Experts of a small language model.
Experts: 96 SwiGLU neurons an expert, a sigmoid router.
Below are experts of layer 9 (counted from 0) of a mixture-of-experts language model. Rows are named router (the router's row for the expert), down (a neuron's output weights, with its number) and show model dimensions 0-159. Each number is 128 + 32 x the weight over its row's rms, rounded and kept within 0 to 255. Numbers have three digits each.
Before each expert's rows: a language model's description of what the expert responds to. This comes from a sample of Wikipedia text that the model never trained on.

# expert 41
What it handles: Pieces after hyphens, digits. Digits and word pieces right after a hyphen, dash, slash or opening quote, as in flat-roofed, 16-room, 18–5, over-the-air.
router:127175097134137138118157134165072093102126086098114137120147140176104183166123128151107089122189089164104144157136115089047124047143093090115122098057093159173084158184062112090136092198083100120152129144124147164110142149145133136172135105152114123180117125146226144105139163090108158134085145083119093189145121102163124155131137154110107090046134099119151089175147118141134093109112137109151130104169174092159083097126144067150108153130133169132186123181126083117122110104152120
down1:140169135174179131105124117116113120151185184107168116089121105115106115161152132103112113170158119160198121129087167081160174099108091076101159165103125077133134141120134124094113139083141137151151182118076157114072092141157117162125066137112178121112115125101058147097087062111155199162158159108121152102167147113147163126073158157094099120094137213085097141154144120137176069126149091100157077139195123159111158079094119130130145149134101053095143164111136118069102113103170154
down2:108118124137134108112139190113117188071132146142155214113096184146093117099180170177072116111075137158084172117188148151100155150095179130110144104121157135150151117163197092087117180133091125128077151168141188159123196112126166104089137152128149160146057113154156112113111122096116081081098190193183124142113081106130142107136120087084124079113101104110113111115118155095135092114130121103091128157114139191100121164113139078100068177060165119135174102135117144111143111116146110
down3:168094080068115113171149092176172122127130119096140116127085192119113124136141143163158125131111169095166152176121157123074131093117168116062127075130147140141098135176117124143166125063096116171099180206174132096155131087183128138154117151164152062099101105171119095133127103138156145189126093150136173121133124179154150188113074105133152153094086134175110118192139085123109122117065145161129082149097063132081144173101057083113109163089099111123129146127126123184115141075144144
down4:105137088082094098173138126181101143131102131130104102154120136163112095127137142122068165101107109154162115199108096120149106171091092148068117107090157142102107080134118139106099064159070082186131144118101179069144163145109153127130160134162130080159114177125128128090138103157181080121132119128148121232068127169130156123211141167121129051126136099131104126116102159103072096137143192183118144095123121048160140165144160082124151146131201135150139138148155133132138134091156173
down5:084108122158160100080148165117150129130179163159140144125087105175129162098161109156094118135114149104096114200105104134145124151164181135121148204174124093157134068125086128164141140159115111171104124111164119081128115128123090185109063096100098135135147139153165110110089160171068082084155150118101115100094099095131138135143100145139056163135140114144109179138120163103079136179127162142146142134116140149043095119130119182156117086069190049061098194172139102130166152163092143
down6:117116159103167135121135090127101106130148158150159071154096127053142172166094141128095094136090132195081079138130164140149070143135160127109162136106145130184124121121107117116135190153129169123179106082118079113095099073131094186140122110152156118100143038170166152154139102141100150183138118094130130115183151122072113174193083076098180146122123103101125101104189114129131092177103105080112106191112137139168066160095152185072107131084112142139147129117124118148154114094179185
down7:149106180102104140115119184201115082107116164153180112162150160142108140130133075117168124098085158095105103094148147112103131119066073146141097073115180113134142087124135142118104122157083078090128147148202178146144166117119157165110163082122092118113099093173123133115061140131147132165124112122137097122166099141185113093140150223094096112086211149096150118138126143177131202152138100120094125097096137139176094073166132106173092078102173150110178158133132066122165095118137126
down8:104103104093081159137166066079110117144172148139154141103154162122146145049131155152142071110127141152172112176137075133133087120116170138164083114108115160137139124138136124111084187190087120111179194109089091101133118152111131049105118109123134131088126116113115115124043113122181132085205110138160152090156080117106126097109142130187126143150114096140184116181142205209105119097157158144113146103093156161080146114093073140097157136118050165164131168125168111112132131118132113
down9:181125131180149070120192111139160085129108119138120146154133124132046100118109098125130127139201086073109095134163083127144078050174150168173058096148100159090143115137117133126160117140184121113107185167131112103121138122164150146109183089204162077177077184087150164141113135080147152145131138096125129128114109092168143119118150168086064111191128136204073100122146156134103124081090141138067146140119124109157125154146133096132160089124167131108155161065139132084115122151122124
down10:111099147102149128099130119149134060137086110153163062186178130130113119100136118147129196115115122150132143138177151119116120151097144109100140077114093140133159183133122161084091082172136127088072133155065180090192117157108081142136116133140157167108081105050155124146102163191089104116089125186138084178070142136109125117184110159102146096180121126156144111112081138102125115145104161184076110163097114118138198144141095150118153105103165106120203187174084104168115074131133152
down11:116138116166168095125133136184219131148138131158081139124123117186185107163180142151168140162120114159106122065172137108141121180133145127078175136157090096125139109149189131151055135177173106108110110107165140121136132181145142170143094074063106097136157139092112103167135183071148156137087112118146130070159112095188157131083153129083054095138090128112063118107151101159124087110107098135189151133098119120104131090153082142137116119119128116123197083140098093147161127122046135
down12:142132109117147156106139112105189100113130157131154129198151166136101095130194089110119132078094087129085048108206208094184139162135148121189145139057177113125174090123126108130092154142147082142074134122110157177122194099150105161122105137109139175144139121100144144089104048136114101143181152126142161114104113172133152111183140159066090110155095080147098075137155173112109176108108091109154122137091096125072135142111157150115091137069093111166154114138079139162092140142142120
down13:090137186102093134131103113135144074098180094133122055117049130199127146153077110124128178136139119129202139141062142095095093137155128116123140159080149192197165160124146111150109136145130108128132121173109102135170108112152098127135104084161103090074109147145220108104169154160119146091149156072144192109124143179100121171123111103163146092127132147160153149133140080086115087087135121109180147162136175138130058110077112114143159139094190140099165154150097059108146130123095133

# expert 31
What it handles: Digits after separators. Digits after a comma, space, hyphen or colon inside longer numbers, years, times and IDs, e.g. 71,626, 2025, 978-0, 5:30.
router:129159083124157142122118113141073128163175135096108093122117126155122187152108153180076108167162149133103150138166120077084139070068121095138145080108135183119108163159062112105118140187091144147128097131142138120169146135125147159155086127148129142183175123141206132141185082114102205131094111034150112200084119131159151132107115161103093072066107122105180140122148114137127113101127129092161123119126170138123062157095089105131119140115170136108128051193098117074096110132172126
down0:149104154080102125101105123129167154192098099147121113103186136064156142110118149142111122071102146129148086167140178085161098125062149150060168107133176161079173132117135127127170099148106143164087102122174102115074150103115108076166110093105087116114090056177095130141138150120190124127101151151150120144135118146093105145152148121198073130156168131131110119056130166188099122090138143150155131099145126145159185170048088117180175142119114065177186132145138153155118123093147163
down1:142144104127174134166180097124127098081111144128146108134112131192185115096063157168095125103078123144194080128153128110127152162125115118165120162130150168144167131163092185130085117133201140125083107172175139104087134109165082125069125119132149175163111054138131133064138180052123098094125086131095117097173160112082114119095180139157174126120114104139148090129082087124083147151155090125176138152118131098148154148133157162125069133154105184116156100125069095123127136046123194
down2:102067084087168148115110127078056113172134222108145099140186127177154174116097164062178137128121130082100119138159153156116132107134128179115136100172150115136138101159111123109173153144132166139110117173150141086098119149134104172183088017122106086168140192144133119142131088145107137133140133131121138107111126089136136103112134134130153157105129085100120174146121165112127092073091162198120102076139134075149102143134122138199179086167151113173156127095120144116086053119182116
down3:150138134102125147210142149125122176117096115116124142142096130122144114175092177140115053130170104148190187133101093117137114160128143109088142115085138119086077210124139135115133117107123140100135112170141072185184076080082116084128129136113073169104160129097158120147101121158188093067093152115125143093165125210120117112098183142115097154098081120114128127087099107088121123172123164151096090071131139151134130122084197103032143117162144138174148136126199141137134177149147150
down4:099144105172095146158129102141122101097192197129167138183077144144056083101135118191114145134093153123100140153077137142078179105139122099121114156144108087137140102147166140096158097117089182072127066089065122142128181170155149114142116098102132066086143130175069160085118115156184106134163106121161145129136171093077155111110104075128114138120144133133098133170145088115138132158135137158148105120155131135122157149185089192091058073180126096137115111100127148173180166193155096
down5:140136172091149107119189168088118099069124107115139163159112043149190074137097156071166159138210117143122143109136146135156111149144160109123084136174155157146122117131091105149167184078173139133124169121155142132121133120138202160058123160096136099109114156099143064142072081132151131098147128082134125119106137124153058069097188127080105087184123100144131108156155182109063105140142133148120124131112112061164096187129154108143083129114156146155082152136187094130132101151158152
down6:154118137124076156101142119124137158171141162180149050171122170058152131139086161154103093104118139192128149130133061106101090135132184099080089156106121177147044129128133104139158165121196145078144080185208083089131143125116164129165106138177078166119144094114121111163090126098144102105082045126071143110123147143114109137119176117147101051120165131149149105155090140170100103133089105114137121176056163160108136126150142142109140135157115152108123138141129104127112147096194167
down7:108190142164145105170146130165133154107210189135143123119102134127115128169089127198046169124122142131150149189163090131099150154095088117147143141082201163108092106121121141127104199115129182161110103168073077088164111117162159084126094063083107124141091110100141176109145142118162053104143150095139125066136164107132081152129118084144171132106161147150127121045133113145112107123136126151139124130067130148081153122114144117125126123129231105093152135130130118123118137135049154
down8:126096102158149132170106119201148159141117210140073087082080160142129070077164079095153118162072187151151181118130094116102163122116156097112131118120103101096132075131126111103134153165087131122162114112143166098153174102112077130166104190146171154102149131125086140144181156062097073133111157134135102134113164097151134141170104076141124171119114116149178173164149153168210171156156086085077133148186110138069144090165139120092135063151111104116136143127162094098150143128117113
down9:179136107134142119105105119123217099128142183111173149088109147127041110146110174221113137135064153125156129196125155139117131152122112106114141148122141056145062123121125191137098117137140132125135114124096154141084161103177153148075098094103077098097100069143093103137073141150153096141149142160123149106105185143086072159181096106153155116117130129125099180142087080129139151117146142134129157116092118158151210145123102084102178167206114125137123109111127120127106119186088194
down10:111136136163118160106183074172076163154075163114096113132171189156124148092127162107112084078116116157153140128136108096158134157134099181108124138123133113113127135098150158132108146128135131120139145172175112060141098070136078099125128152188102180159134072108069134105131113106126158079120120141154134162143145125167135099107089117095132163130163143087103076150097154080093074087112154171096166137066068063104179102074159183167153165156113124131164203083180201150119147125096120
down11:124137091108104132147183113154078118167125178103224170118093122084153118141149099167104134107162126066132103130113120088129140136143093142111087146083132085112108156128139176111130167175156161117103117107143119104091101090182098136128063156118153101084149089090127175105141166130149143104138162095117159123144112136095147092087130109170125099147122176155107185115119080128126187162081080083161141097119174136155204094127155093056159215161104103092150126206105132132200097095138137
down12:099099144141113104067067082138170135164099163159109140138053140131107221090099105094143139153132153100161117117108133061136176117137117140137178123095094086127224118128143070101162115134164112134165115093122105091120148078150153168175141132165053170159162074162080052083166146094104136152146116168133098158104161144115154163155109160111136090120121107093134112140123137141146090159119156143133095173105139135208189142089088109122137122142095151072099112123120168178102160148123105

# expert 26
What it handles: Acronym letters. Capital letters continuing an all-caps acronym or code, as in UNIT-E, FI-X, CI-V, NE-D, or Roman numerals like XVI.
router:088163066127164158129154129117114179151102132079160096098120143132167202141168123144150093161131105127172105179166129081057107106084117092076125078093149147128115151132066070109122151184102092139157166117108115147161138140123092164169082123165138169153145129111255120113130106123127164171183146104112166153137140127067166155113121148088083118155090108170140091096140119149124127146151118115102111149159115128146148116105133079122162149072190071094088064156113097128070111158119119
down4:117076166091126125163127101105148143187136145111104167134122125064150209063115162107191139084109150059154093191151122176135137086179151112079113148139164166097147135136093156181137176155092103080119095172122160143073077083120132208134125175173126077151215095148117162123109117074161107153120119147105096065128124113141146111141129106125192095126161131152096084129109134121135126128127133097119120106106090150127087145136124199179129102121079108071166150121164114151128120118081123
down5:131161154099151137110198191119093113143138135160135114098125179153204115080138105121178099149160075055186117144112098124123166125136156072141077132080104129120127120098103096085096130118180072180114144145173064134114094122150108101181113114099172138122157117140112064193141104120123097101197162149160179103160111147112110125156094084118161080126124115161098104214137121128099127115172111115162108160188118120117120131104099129107162192158135113082083148089138143159127069118187114
down6:101100113068152156082132113138161158127095110112128102153031144157174127075142146133198136117137067103087073197144136121091111097147112128109135160115131112114143186201153116122198157126120104158126150084111138141134066080097136159157097071143183116083164086110093130147091105137131143185155100144083140173146154135132107145157112085136143154139110162101155117170156164157130061121052051102129094154156158134155175117174110149172094059141131111120121162069134139149128142117125140
down7:124133034155088145105121165146196099176098064161178121051151085142127152124070112160144078111161123109139097132102124177163065092119112172123123078123116103163067104124190124142173128107107120131155100127116109108122135092125189138144098171122107119138171073174121171135179064145093137114128129189101108087139147168174136153108115114110095172138110157116217189133150094120130113147121140143132104095176185152100089135122154115067151115072110156099140144131100120114161097099169141
down8:156099109140145162124173105117191117151150183135148089159067156189164112125106020057168171130146133101176097143148144106128150153112156122118127159146064116152134117123110092151163093089159154137109150102105155143123148055121101146157089159151148160114121181102121137166116179158162150129119164103147125116075112136078144140162113076100140138137177103159170105116114117167143143156100025120084183124145100099078112134141109121091107094140103126140128127118131153118068037158143200
down9:109155107144117105143092092074122207076140021153135144120063140147130101117015158107121143114145156147143105125068082090122121132114122178136127137120134148108138099177154163159135128140170159084110097091151144165112132113117111123161108167111085145143120143108170168136180149129143154206147154133169107143099099137154156108132100106086117121074100113235167127133132120132065105158144081096139084169158180188150108118139182159115086144127112142180106132120135102153147070109136103
down10:137082109091133124158127067098147098105188126123197190133106128140116112140135105083092114079178126138144085134120098069175096161134144129116167190145114147102142131124181154137184126117061118112148101083164067110125097165163173086169091125148134201144059110098080163076093088169146167143085139187144099167121089121118112144113122120091095163090148152096136109134131108149105103141125161102112116157176184176191140156159161159131087132135162105123129112160131129108181110094056179
down11:152084121087073085104142098136112089049067175139086130158092147075128120177153140137145096149075084131101116180117165091141178138099135093146111148104157117178119137180154130145099187104161163112129137134111126162088129153156143162135125191119116131095110125215174171140123141091121124085099137141157094131121178088114163152101179061079054192146154151126103108142159136160143167145149099025131105086087162148094119142124084123137100138151119131128157145163122106118146145088192147
down12:105175098176172134100179083107159105126152136125136111108174098113119122110126071137119144164115110139101123086132122095103106140120065097178105144132079133131095118084205082153109150117096157147141128050122044116131132130091089161118131150070146204149097139134138132169192193152127171159135143110133092109152131171120077079185158126115128112108092194132140176134124179180135151124154143141105200197146175110107085127103134164136050092087146162120149110136087116127095166090127132
down13:128155115070183095120165166110072103148128092135117152077093136088073086110155155181124097105160109104146140127040141131122133089182184101164154147105139093125155175143126146148157141150207200163167111182094117076133109099114151120119129153109101169163101131126154119085109065093132127151093126180122172115179104135163132151123150119124124105152123142099148084137108170140162093099192090064142103136191082173159123139090115135094151122130121096095115140145041079115151159111104185
down14:117171076107099153101117145134154162122186090131085090103143137168131088099163167144118097112139082086057149141118140146159086126089118139164083130127087125160174209183132186081135142099181149140118202151118052093109179134124112142149088121128190127133139153180112135126113133093125106099087135141165090138141118116124172107158125068181087166143086155041165086162104121133145152130134188124119161125147082167143184137092120072158154149100130056112163132114098132076139151105135125
down15:140124177124025127146078136133158122129156128132113143063077179158068156164141095125146126062128175145098111097155101133071124151110190124185119129123117099182148142148168122134129207102135107122120123157109116154216172118129091154136129134137112102089154099183140152153075128096142134096102134145103120132184198169102150168118132125144133160089114086129173126116128060088071108149147126127109134219164162180142097113110140133139096102113156119094162053088091096121162125131107106
down16:110069086139084168079120106110150091127110101133127161153063172166205175164181133122124118054158134137069150100105152110088171088161167093136168118081145127113129094170163169132171191113117160129124129177152096114120111164111101096092040167127118111093133129093058163125123137143120151161104093103121108134136148104080132123150137085141204122162119114057144108106190146070113157118099171120131109106098180140128107104188175099116140110053148141102162118136149156146131164125146125